From a checkpoint of a small mixture-of-experts model trained on Wikipedia.
Size: 11 layers, width 768, vocabulary 16384, 193M parameters.
Experts: 20 experts in each of 8 layers, 400 GeGLU neurons an expert, 2 picks a token.
Training: a variant of Muon for the experts, 9102 steps.
Below are experts of layer 8 (counted from 0) of a mixture-of-experts language model. Rows are named router (the router's row for the expert), gate (a neuron's input weights, with its number), up (a neuron's input weights, with its number) and show model dimensions 96-191. Each number is 128 + 24 x the weight over its row's rms, rounded and kept within 0 to 255. Numbers have three digits each.
After each expert's rows: "mostly gets" lists some tokens that are sent to it at least half of the time; "gets" lists some tokens that make up at least twice as much of what it gets as of all text. This comes from a sample of Wikipedia text that the model never trained on. Tokens count by the router's weight.

# expert 1
router:115124087135149141144107122164131116096114106100105156125160117037138119106158082142141162121080150130124128134157118111124143097151158153114128112126089150113100136153092131167161133100127132111137142085150145111138124118139114121112149163149135178099114126107176123127133150120104123097
gate0:107097150096128145155091125141126121113126132123099132134082144121138143128145124109141138147100111125078120098135140173114174118123135126148110137157133145058145094167111164127108107136169132124145106099145140119113076105144100142127137124066140114143142142123142122151143120133153137139
up0:098184154145120141106061156096116137108084116111107148045134097134131107086128108126117075107117151138166125125095119155144123127158114099145149136170120103143142169180144126145107134139131140130120128173111138103136134142140173063133049156169128150094121098161089118128113138174089155144
gate1:147108168135140101106151100117176121138122109113101094128089116128157143110144125091138118143127082138104087151147182131096147135168099152093156080166130138142155099160125144136149113108104124134063120139143087116119128136143183135122119124126152156075136144115137148126166129183124143085
up1:121147116170142137151084142147109111146123095168137135138132082130136175097134107094139084135139125101125121113139146186105107126150137113141159127154128108107128118137140139119114122127102112159091132133111077132133113120162148190137113121071063066149111152093132128096146088168104129143
gate2:125175129101157129103159140160095147128152104121120139119141099121118116149063132088157163130137086110093102122165116132095112126130137172125062097115127134132126124152143126132110145099096165157128159131115093146135130108121136085106082124133116110124155112131132110135138135137128140177
up2:127164090145173123122095129117131143132119101149124168124102127126136114116164114146174082127159082094189147102103119098141124095126187151110133088105128110108147101084090165148152136142116124123095112097132121129111169094136114124117168105123131105103112127136116155143128141109103146141
gate3:146095144156119140157106100146136169101141093116057155124117151132091184109158138155114100159124142109135118119142164105114084161126146107121151115140127131107107122133141121098127121113070090141129146099161137167050139161145142097135147127143155123145148101147127112105129102149123140131
up3:122114113134112141122166117170092117103166152098143124109131124127110126136125112139147106159128140144091126120147128141129131141134099148149111095144139151120123128136125137120173134086143125122151103167133108112147114116108125139107107141101108153115151130115077154112120122071089130120
mostly gets: " his", " her", " British", " their", " him", " German"
gets: " was", "-", " his", "'s", " her", " their"

# expert 17
router:102153141109117135135143147135100131125086123101126137145141140095139137110095106115116123133130167135131103122137116128123187094121147128139128147105102131121170136181090143152132151137111189139122140083124150125126117111151171165126207142104104165099150146112109126133128151097094112151
gate0:132131146120163153095124134108100152147127141137135139160123119129175162113137172153158100138106132116107085167150113101118188151125104145117129152168135167137130093140076164113140129144103121123163139108129106110134149113127189094136095108090094145116112110158115093120109112097102106103
up0:100118134125139190127132104110055132130121104115141121167124139126148135118152152115136126182123125142113178142097136138101150168136100158095097114136128155096154118130132153134143120146151121124113122065098150087150157106128160119135131142166164117123118116082108074102119145111124135103
gate1:122132137134132107140128134106109145118160105128117116094144111122088134105105124144147151107151126134136177122121090144205100168131131136153166131121120095108129108156155127145115153155139162162143113124114148120103123158122143127130095135136128158153154125103078162120098107132092082101
up1:144141088145117120155112075176117150189121131120151144196147146155140128136164146136088093110084114087120124146109136121128156106102145123092093094143137153137124152154130098134157095124103112100097112147170113129181095124114137120129129152130083117127096134165138082153174195139134165150
gate2:106109110173146134133133106150139143107127116119133137147087148112121134101132087118133132142102116153177128090114128147125117134120124100132154133153150100143130135137147113153105120152139154144143111107097119128090130101110161135139138101103122136115122127078133136120138048092144170174
up2:129122138143098146108089122178112086114140110123089120116106128121110114095129120125115167132130109124138131095098159139103100147123140156135106116169136123116154150128172152137102115118158152113116146082134121123115111113084093180126176111106124115092128163131141144126140092105124180157
gate3:105103145094161136147170136111161106139161130130111111134142158121119128086141135141157090129140129121120111090110162124110175113123138145128148091103134176146125118118118081090142107130129129135144118141176143138128123137116120135110122173124111101118146143101175145134106148113150131152
up3:106116113105121143150122121114138083114132123092129121119105130121157128124176096131147153120166140093102143086110136141069142147158117122101096111079134165132104166179158118148107152159124105146147119112123132121108116148130122155182151111155141142135103152173083122159142104167153168173
mostly gets: "===", "\n", ").", "s.", "==", " =="
gets: "\n", " |", ".", "==", "===", "s."

# expert 2
router:097171151140179115152150086139107111082078094135129095158136142072146155147124110118143136121133115069108141090152140164126142134151135113151160133142114142103110116116108123113164098131098133155121108107113161130109130122138130108130138136129122139174152132132117171108149175107149104156
gate10:074135130093120108129131104129092162115174120121132127136138156123119105102123153087119151118143151039144098127151108145098104098122097150171162112137136139157150114148080119152099086169160156176149091154110118109172096104154097110096114107143109160130108120113155094119079126097139124122
up10:121117070139149117141145100131089129138138128114110131121135118138132120149128104109154162119128127096113166100111102114156098124105129106157148120123128170119109131145138122125119129113131073137142107112148102086133133072107100155088133119048147114159156126114131144152144130121133105123
gate11:122098125160138091141108147156085113110124106160100116143056140125098132123142162145140147169127129143093077114130156107098134121160158105138119087125135137170136153127116139070132115111119110093121120165067078114077142131114141118132107152076141123124136157143144145136125118142116116158
up11:123118102134111119111140124144120114175111111133136129162165172141092125159149092090117158095126140122134189164120133128152147163119159174106189129123137140117131129119143146135149148136140124090128079091146096175151105161145130119152167122133125099131146124148132111088174172135128099134
gate12:123127136169148136113165105114163150111139100124121123159064103134116137097084144181136114088156100099099156150100137130097121151210141116118103144126120147110104141112135138185135103111061086121110138072109149132125125094112139172177116101149157088171146121153119123133160129091127123125
up12:117161110144112139086170125096088156144136115105139120140139119132078105120128095119136121093130106083110143104130174086140136189123115120114140098178127142106101108124106131131152102116085101132132169072070098145151101105161170125144132146128162149109125160111134179101151154114162109106
gate13:109121134147116141138138156113112140113100096193134128101122152129083132142128097126139128163162128141121119120132103192154169089106107141113082127175135110132064118163126122132138132185108172130150144117124123147134097098183103074145149148144162134143160146152057135072117119111188103131
up13:170098125124152089132116135148149129109112119176131146137070129136109080150131154115166123133159151116113128141116156145122106118178182114145129136087123154094136136083151109144132118130125121139130150121117164135174122091118121150142156132140122105137120053121115132121154137162128128152
mostly gets: " d", " n", " inter", " dis", " pre", " e"
gets: "\n", " d", " D", "d", "r", " n"

# expert 11
router:113136143111172155116134127107128118141154089134136073095126134090166154102124102120164121095143165110106081130164109128143136145119140129128103126131105093164108160156082133159184098054162137127164168127150129165089111136124146151134169171109115130100152120127143183142142156125123167105
gate4:141142089136147111093163122116123110129113145086134148111147124117116110130107120109105114133137152126111078099163104144133110129141165121141086143106131114128142181149192099078128215132148141148143135164128151115105151114109116138126110182086096118125095098133128126129126141121107086122
up4:133116145120152127144124105156124141110151116115146163101140128119117145117129147122118125129129101111127091145100145125168136121132111132143137095093113098101132122162128136101191116136130135164114172137136157095093120162150178107108108156131104095138177117108149156123103079121126113129
gate5:116114130099188141142158137103152134128130118115155126140128140115111134127120157139122135139129127118143110209167134132068140134068158130127112121131121189155135143100131149107123123113127130144136173165146120138103148104123083146124152105149095168140095149113143155090117067086178104182
up5:157137136161110138119122169140129093158102131123129162146146125118097110122140100112159110159118134124155154102057159155166082139136100140138143187102124086151131118165121133159121143100132110152138138129112135119088123156136134134136095150143070159092146135092127119157134172153092132141
gate6:127135116106157138135087094094137146125080073099138131118125133115159152147149126109143168098127120137097143110138118091134092102111146155116138137117129131117169132145135115113117168152142115093119133151119135116117093138125145145167096165116123188111140094135091122116109134128106138116
up6:116113120115159119123143149160121108139121131157125108143155117153128161097111120138090164140096117159148121143136129082134120113134106125103187169144140128154127119105121164133130138116161129092123144138134096144120152141119168118103097176170149095110116170127128127122111117162129124130
gate7:128105160133123148109192119149122101120139126133121095132142156122123109105140084152133142162109133095139098128127094064144102143110119166123143132143126111128147162126167111121124093076114183144130119159152108166122122109111117121156121137129166111140152151139122150149133115146118117149
up7:116150107095106125164100117152137121137061118125130100139090110151153147126173144112166146107116133128134160159108109125139132129121121157121097134133123152165124122103115165172091146147123099080130137151103136154145134162142151134115091139143148127143084081153133110071156139152130165117
mostly gets: " in", " at", " during", "In", " before", " until"
gets: " in", " of", " for", " to", " at", " from"

# expert 15
router:119140113134167166133106104127136111088123104152115089100144131121159097136096115102138093107098174113085102095135123149161127108102153115122125113136119134108117103095087141118139136111148122130136118087113164137122118127121124123147147177142133142133138103161163120116134109076134131076
gate11:140131126109153086088152195151104118073115139146141110169145125139119106131063126105099158155152105120158124091170114121128110146121113126125077109156128146147072137103131104141110095111135126112105095193085105104134111152141116145169147116133114059155130117107112141137167089122129152105
up11:160125181135102151170076119137148138106105140093121131144135145119133137178120163182151105169133150140149128136133108127166134151103135166152152128135136164116142118158157129107114152113144132126118139125111168121126156145121115150149151145098140116117094139143111089117119123073093087115
gate12:093078110109123139157130142128117208136117114102172163126130125132169124132149142129141130152104121140109128162142111142142119155142132102118137096125136142154150140110140088150171125137095068090131128139126142136061134148152093112133133125113106109147087164107123151185101154114129160144
up12:113122138155111120132164098178116131124079142075141062112107080137112119148060142130113157078154125151166130130181123110094139099138117098151138132137136120124157147133143137112159113119131153146095135119137130136084045151112167092180089114137167130173150120149143114118153151111141137159
gate13:093123102161137156069147106147134102073086137132113093118119168123128088133150133120108156098093124114125150124086104139110090145145116139130137129138126143150116136120113121148171095083119077122156115127134120118097125123108151112129161163144130156071117166085133106114161150123113119150
up13:129127135117122145136091133185133124175150107150115117132137099127091104140111137106121088165157151150164105149140146118126164145145127113164152103115122125156121141109099129140108114153095109088107117122126138156157117129178130127157070144127119104149092085154115133144098174141125094088
gate14:152125129092126145157113140147119111106140116137139117152172143105138139115139122121146160147120142128088137105139168146100112122123140174147121112178116139128085154178147122131125145160136135115108165126180127112126137143154109135112145116140117113141083141120141144128164152127099072089
up14:070144135116138107092100136116080118128159121097140116139089097123120119123078101138096125107148119112140120086098127105131097139130166098136120126137117074129194161066092115136122169122153123138105122096067132139094149122128138134166114125137122109084133118186169135109108111129176131167
mostly gets: "|", "=", " by:", "″N", " National", " en"
gets: " |", "|", "-", ":", "=", ";"

# expert 8
router:097114096117129115139156125098145133085122106144144101128171131131150131144149137114103165145106159141118128096165153153153112167099140132106121138118050100132124136136079087135115118112109128126164135104112098156121087120120158125135118111166122145130141114121148158166146158123145121120
gate0:126164131136140121114105130148122118086131146112137131151114152115161135147120148152126142141077135120130140190148145130115132184145125135116123139145109111156133122155139089149139134135105124128162147163128169105085116086126157108153110102177144125122095123128086143126149161153115146148
up0:123129158090126078166143083122162120133146152130131108166140144144129117143135121086115126160112160083109111153111098137145042116132114151122138127119118136110080130125107105136122048113125082156151133133145125106114132154162125126139148103095134125106157163143123140111135110133160140118
gate1:122131093126149091124132130162108127087118120164108141129100115122169153139093143139115113143120125125152123089102144142148104101115110159110131135164114120131122114117140136114151155157185172150173119131118100153152163140168133108166171146170154094132135090172100138117134128146137107107
up1:153138123110076193121126153124141123128130155145141109131141133137075140117145102109137129160114137130102099161147106126136116155123120145130136101109128164124111159137120140110145110134141103104106142179101167094140093128157144118095153146107130199106127099150076119123144137118079097176
gate2:112162103135172136126102087149176098105121108139115118129165105140163164078123133141147128089129108145110101133130149131140161143096084120114127153133128151149170097145115148127114119121119126151104161109116164124142149149147095151085159150110150170099119127148127118164103116140108110098
up2:123164138136136117146118118154122102109123156101131144145126138116104130106139107134111152126145126111135126133099186133137129163103187181089145121153125126100121134097106095162110160161114115097131103139100136133150130134181100171134117153134118175109148116082070127116159128152125103138
gate3:143139110072121113174115090100151125120151143119155140141130110118136070129157112138151089170189146156147147161129135090122129150146101131099096136109123137087191130136109109136151102122123125119132084148099132141155091132117099146151133132123119123134149094117094159124156137143120123147
up3:162143146156101119155155149130112128147134181154102165147112115131156141093117092166164146143131121142093119146086121118114128169149133143104163162157129112134157155126114120142141134102116149109162062105133127146176144147113161114134087132130164162156122089140129097158132130094122128130
mostly gets: " he", " He", " It", " she", " they", " She"
gets: ")", " he", " He", " it", " who", " It"

# expert 3
router:105161135128164093155145136130154105116122115126151104114154153108111125119124109151128118133135129100104132112115109152158170104108132141135129157132110115148144128169110134133167123090135127099174115117094160111125110132142141162100149118118119124094126121127096134161104135053175127106
gate0:147121148160125161150098142113128147123159089132126141152125116136070112131118122121187122120104149123129091161120109122135135135138104072124088125139145100135143131146120101167126130101097175175139171141113100080129145135135108131144106157107117126170180100154114127091124071092125079156
up0:114128155128113133138152163104124089105127154097132161122170113129139179100091134153101148124104105136120131136140128184105110122118108160137154128140125110148146135141129124095166134152114118145146108095170104151102118134129149084145115082154097107139092160156123149138129118209128133118
gate1:116082105159143138146104112147126144132097092113100150097142147116107130140097118141115130119120119119107144107096095148149132124102124125082146143183129110121122124128094084124153132118117125167139153133120134113142082097107146184101166097141096106122122134124140131088110110103162129064
up1:152164149069099120155112158163127104111175125117124129154134067130117098108108146147078147141090113124124114152147179156141131123120132135108110139102124095073164182135139166167126162159103102128137152153081152124140150156127170103164098151124119134135156127105143127132066147167104100150
gate2:113101112150118084136149114113130140117138150086139151147137132121113113109153139113113113138118159145138131136168119088120146179090122130165122129106126145134090144136096143152102133104115087082139145153138140109109115144152107077163128117142138112131128135068125114121102126153136137162
up2:137132148111094124138107114150123126124122111122133122133136097132132131151145111104156138150169098130090145133137130159107182134144122109108084138118132132146164168128124080106168134149182093154115097156138140128090115100100150134112097164141104099106148087131111134119150130110172120117
gate3:149126133130108150161133176128107158126098091133130166126109143113139103108144101105071069107130161101093117104121111112112159081081147114119093110138117152131119141170114135132152148159141119103157129161141120094093123129116105114092125177137122116145116111125134098151124139140133174115
up3:128143153118134120121103175144094165119122102145129136120127150119172110095084083135123117116098122106140129128162162085142151089167105096174173161127114091151129127126162107139145121120113146057130106139149089102154124089117136163100150154102122138180120097141107097174122140203094149136
mostly gets: " a", " an", " un", " several", " second", " per"
gets: " a", " with", " an", " first", " one", " other"

# expert 0
router:147144151125130126122125147139140107129134113118130112103140133083159130102172062095122122157117145154148141134168121104141155169164159140151152137115100099169149141125144125146129100083098143106124125090117170142136131128090149162129149132156157118100177116135108139141109126097149119093
gate4:146146161134150110132139117132119126133105106114086139130137141133133100141121110145160083147112094133148125129123140103136121149167117143144157129143130126165160141138116167130134040155098083147128138126100158115109150127112123152120121137135172092086140150154127151137106150113156136117
up4:140088153165136124107132139129094115089130122112125114107157125136099149161114087100115072122187107103099097077124131124136110175135120137149149126179134091157155137116138111092100080155110137138154118107136098126102114128111142107114153129133175081123115077154097146116135118155135103100
gate5:122102083120132150116149112142130098109154118080123098125156134130113140075099125097154110143109134136100127122127131138134127090120134044111122118123128149150100117134077149132190077151097163141121137149142131150115110125106117090105131158102082131138152128171106155140113106128163120120
up5:153117165158094192099111163123144150128117116146094164148151114130135127146061109127079160085124101125170144124066122118135159160114124170108101112104124088157139105117123106099116174145113137153112113140141105113112134195099142121092159100124125115146124162171110147155154087109111096117
gate6:152146118103129174150174149112121120101137166129167132155162108112124076141147096125088107143127141151131119118073148149103134128109145119158143155113126091112133126144141118136102127118111172068094096111127151135110130083123111155150097100121180174137121182105088130127102091149156144120
up6:125169143096144128143137157113125145139154189117097123136097141129198140143132095139123131182156157140125091133111091120151148106111091124096121176096130118154106174139192140129165114139115155156083079161127110121132107107117113127121122133167153160153145078155132165131150124115120124113
gate7:121132124134084135162093152112128135183146099112107133110144153130089115139136091163119074162109144106143139106106137122129114101169114179090113095130131168143135117160128098145142129120134145139167161155130117125076132093112107180105097157123120150139148115147140165104106131109137140106
up7:143143131117127156118081156145153138133144154134122146089067126119146131086121099120136112125138127156131135142150148101117121143155118126089144090110116124122131105172147130130114101132143135143100189101145174135149118161113089137145114119129119118109140135159132105125127138125090082120
mostly gets: " ", " de", " As", " Le", " De", "ab"
gets: " ", " of", " as", "s", " de", "y"

# expert 10
router:127172079140157115155118112140140131091141080135125140134136120076094112099114119108160126103124145121117139107124137117140142107111147121151108145117116090133115157142052153127158153101119165131144160081108142140114141157110132141120161123165131132124119143083093163084118127138120122112
gate0:084170138153150141137143139179119134156112155118071134142136118104127167109128072094133144143140102130096143134080125121142134046108115148127109128146119144146120169106079145105147127085081125067127137119092119101114177160134142123135137133127157119121098092152112120117105098111149147178
up0:120176139185176109118159125148104133161111150109090111144148138110114154062132082109123140143171100133123111101086124137113126082135139106082135134137126104131151107150074200131155145144100148077125128148102105102133171118145170142140137149101141135118121118132137133146123099125084118158
gate1:100137136164163101138122120157110148118078166096140121113145127118114093114123130139130121160164128108162174150065085118105118132150131181072170096081139149119178140193088129129136148114137160179124127133139130139125152118139163163143150121094126120083123148087160143104097171126107102115
up1:112122137086126140134138087099125172084101139135132107123130142135150117120156075152131100159170142141145143149105080120133137169148122147117150130105121124127157113150097151144156137111151144131161158094122096123069145149111135099142094194106157122124117167106152137141143115114099134098
gate2:119141140177069119147103125093117110133084119142132100119125140149152116150088108140134172150175098108162139124113081100168173195174086184157102096130142154124133147137115111104153131117157132124105134111075113119103088073108059115105126137081127097131117128063126156092152150148135137131
up2:137111122131103181139109125153130136087160163125119133163144133113139154158133099098133174133143153120175135115139135144117152136132132097118143110131117154098121117145075079151091119161133104092147122147139154119151114135079162118098045086173111106123167131073117119128101082178115186131
gate3:111130145153102077159142140162111130135137118090105097135132137126063138158110184126126128112128153153121116127126157132120102100178104142068122134123122112112083132114118168131155104091109095109152116099122141142139112131134138196168118130119109140129156069127106133126119107112111123079
up3:141127112172115123154132137193143176163143127095121083155147151133129132160091123114138149110115122171125140080129152137170111126132127112093135145134126122090082148113093120131114159079113096115097105198118153131127105129125120142112167154110095153118147073143134147131106126072082120119
mostly gets: "In", " August", " March", " June", " October", " April"
gets: " on", "ed", " United", " out", " In", " May"

# expert 13
router:134151136127167151137118109120139119122176141172130116116152174084143120086113097121145142105142172124143128119117140128162146102131146130094135125125109126125130158135111104169168124113094171089145122101119132156118110117139161152165175157154116139095160139119145164145130129104182095068
gate0:115141144167152125129152132130103102108145141132112128110152116129161107104110131123162173101132121143111150117144150151136132103154126133121140126128137120128153214112100119131136161159110102106199122176101092137103121095190136082157119110084129104131071127159110101158145123147135099111
up0:117110138076131146105098132061113107155130116142140140150194160131117158165089129137124149115113112112120079115111129134194102118138072116157137152140137113126081099092153147125158106136147122106153123138133184133104140123098107161109123126120147127128126139130137136072135125123117169094
gate1:117155148112119139108157095106092125103118105071105106126130161108125154112156111120141088139136142141129138139153105124119110127115099140102152140131129127102119066160122117109067122156109154182139133131078100094112118076125148069132128140110112100155121134182138150128136128104106119113
up1:143121106124134115138111131109094112108105117107126160152147149128095148124140158170140109116135152141095134079139121117115117136141131095128152124143122120145148085059140126095147132117140153101102111186168130082117103103155140137114135112135128145122136107154139108152106099136130155157
gate2:099172137138111109087128115105124154103117106157121085118112105131114121116139149067131160124101148162134132121122113146163124096120129077193152118092112111138114091140137115113132153129138111120127072135182134116121124145120118142124153098074153132106125077140138106126085115159096131156
up2:122119118080113116164143139165089086152158156095125121100128102132150130092129113140120102137142088141135141128138148147145175133140164143116097150158125132119133119087141136124145148121119179085192145097097090139126170120136141125119112139122080140134104160106102121134161136102136126117
gate3:132115129089126157135144118149145093112120126149132104137158173092183144130113139144129149088104056181112075109119180149144116131094156087122147118124121135133088107131162118130135149158121139165163156132099134125134127125142103130143162066091196157147133127104120141122135137136160159106
up3:122168113126107139129145115167138136121128163122097125122159134126091154125123134096138113115144136196155100108110082122136101097157170152115172145106140168124151109125174144107123128116133157156082162172118057119111104110138125128162142126115153122138135161129088125069141166108167152141
mostly gets: " 5", " 3", " 4", " 7", " 6", " 8"
gets: "\"", " 3", " 4", " 5", " A", " 2"

# expert 9
router:093153107117152125152155120138142148128143079152128148108168067063155136074109117109104143115110161176118100149131114162113130107100182143147107158142107104119139113104139139159165149096145135121137151098147110135113131087159148119129162143123119132144153149097126134135138093074117126154
gate0:112141106148098105135094129118138158163137166153130128127144099139108130108109153103107113120141128138129138116138123128144122116120150133159132134135130103143111160125162121157140132147120137111127111140117075133164121098123122177135114145122146090130116107121126147121105119131092105148
up0:145093142161161134135136125088095178135145123095118114132113125105133103126150149098135116107145116135120136109148132169113160128145134124139089125101128141130158153129121155074136126114108121067165154106132107137111105123167129079133124123144143102122110141162119143107114135128119161115
gate1:158120109099185151170125127110132140147165126137147087117130133120134114087123125146171160128145124150157126147137126153124140135158161174097156133125130071134113139182132133164150132130129151138139151114145127134100129117141142115066108156121099156177147139161114117110177119145108115126
up1:121072126171081119110137138158128145090089109105131144091098103126145125104104148089104116100128146065094119127138092057134174100162122075145117149138125117111122107139110135087109109165094124086111156124125134095127102105155147108131122136110147115164110106137148131147145134116110119163
gate2:128125097136151161148137113161139098102154149093109132097158104116150112100131162128108122154159078116133129125088115152144078139159136136138108122128129146168119142130104098126123152133100111126170154148133151143151117183104133145121126157094168086130097098138186128124141110122099114104
up2:116142168118115119099136095144134067121133101151097088132147147131069100147146182149092133125131117095136144139123097134122134132124113115142096146116118112114107080138144081187127135140115100152109116130134141111114104135147107097094142124145091138118136118137177171114164185140116116121
gate3:149117149090130121129146158134118142086131136134147092122184140115132148163151112137116113104124143134146116134164153194174144128124118170107106097114112130174085129156149090151158146104142106118108138117180113166146130129130185117136118144115114130162090083115136086125145097129118113125
up3:158138141106106134161139181120102141082159146107176109140176138122154112152111094166144125111138160102116095137155147172175142157138115167123102108140117128152096139139109125115140139115124112150093130103141113146114159132104152094139109123106148107158119081105150127121157102123128108109
mostly gets: " 0", " is", "′", " are", " served", " took"
gets: " is", " 0", " was", " are", " 1", "ing"

# expert 5
router:123148150180141134105102101133132133105126077182101097133133136100136150102134094132124127126117141110131123139153106138149174146092127137136130136102120093089131127168096142129157092127151182131159122116129140089124145132109175151127122154138089156121144112151140145144151141092106109122
gate0:116155131153127118132134122161136137124136146143135146110171145115139134149140154143111111108141141098135130099108127114163129107106129118151136129127124086143184120133109143104098100113115113153117146082148165132116135145100121104132115109156135123159116122109119134128124108119131136156
up0:095130124106140151137144126158136124106141145114107123134147124148161111143110131149182109104150153118141128169099108136134095142092147138090144166098128121109115132145113133128100162102134137205119137106156105133087168130125089126139098136140132151105119149129149164171104118127128122160
gate1:163117114158099125134121111108112109122120089131122156131183138116134157093133116140135145117128150132169137127088142095105129123113103141110084086128123109147146143089135111105117148165143125112137083131113169109114174142092096141152101132100143165188139152136109132097157193130156093119
up1:160110099141123138115119137113104138141092089142109082150150158125157166085108113142088112101116152106133122089065165158110177143099088165124103123172134118153131104109140114094140125146122148124121117115146121096124178169108103138153109148112114152135112124135100119110159181147172102091
gate2:167164137044167085147120131148139123122112122161129148127164129110108088106133106175155135123118115140130109116078137116141116124170107115094131145163126151110124066131111106058125123154150168126148096160124129139122122124164156120125166110106122130149131173126104138168100195147129127128
up2:137149118089127077079141126119149124141127136118159109120112133141135118120123094078106131114172177107151123120111109117195134124147124167159079133152134127149139123144086127151155123114118136161163154154091109129132181138130139149148150184106116150120147126118113183118116187128108133158
gate3:116151138117110114129125114147122143144102138150112142128135108133162132119097132161136149146106135144139089093167171183134140114147126083141141116142124126122127147141122118089130149166108136079088138122136131102129104129119170107117109164117127157040108119143151134110184145135139101136
up3:119141119048109103117096093145147152129114130107076136120130121128133149105139134131080128145152114176153094099144103144086126107121142139111093122109124157144119123150116128104117134148147103147122140090135153136115080103140163095134136148106138126100142168139131111125132143133133104122
mostly gets: "s,", ",", " and", "e,", "a,", "),"
gets: " and", ",", " to", "s,", ".", "e,"

# expert 6
router:092106115124144112137093077140117151105055121084128135142158096109151137082132115126152137122103168127115126126140152140140151166152129129121126153140099079132100122137134140127133101066145110144161108116132145154090136134149133165117179162110092161143139105140116158135164117067108144123
gate0:128151122129150126137151131169112111124151145123134144118083151111133080133122089121098098160095147147127123129094152088067092159139096104133149126108131096133150143062128085091115135121098115137132129155086106148129134122137123128133133114147120126171153107126143143117157141110134123156
up0:153127121115114092125121206132130145128165139140147103151107118138156113149095167088124115112135117130153117128146136161136162154162125172131144111114128145093056123133149141148120115166156102152115150132146150133158183093111149123142123142119180119130118152101121108127117085124115114116
gate1:141132125110150042101117122125113164142114120158149129104161098126118120114159175127139110131143105129130133086107110148086156154138145151142152120125126119163116146130134131115118102181146129139150116096157140120095070101135149146109119121082100098117156111118147133142144135109108096143
up1:160106112116183122068157151113100152154107135115132111129159148142141111110133129115149139178114157123115126115122113089140111146097173162147155110144133161135135126130134117130131148137120145121150134111093080154133108122139089143121070136124181131135173124117134096096130126115099145176
gate2:147079102134163123167120163169112110143125113122137215153110167131060158125142119141107132171091106092112122155122143184149128122134065124124120141090135127116143118155108102158130103136143092110154099123092138166122134125191122123127115126161100151136147128176123114139124104152164163132
up2:139138074149152145138144097098122137148103127143141138107127152137146150127133182137111107092139121138166161139086128077111106117099140153132130115081150077114134118115164142112130099145107190139178092101142101095146126131089114127154114118151126140148145122088170102129167137119139146102
gate3:159131130135129138164109124139117141109127151096100108133147174118115136169147148127102150128120155174120151149129121110127145151133157095145123124104120165154079162130137110143122097099126122145175123142139133145151151106138089120165095127162089085155115123112129074109138082129164108101
up3:161170125130098097135110096128114121140138105103124153151158121130128110125103142118128106102165102153113120133110161141153081115120146121154066113106122091146119139137132104119153082143126124137149072122148105116176092104130109124119129146178119105120104113133148104143159128062107131102
mostly gets: " the", " The", " (", "The", " F", " f"
gets: " the", " The", "The", " F", " (", " W"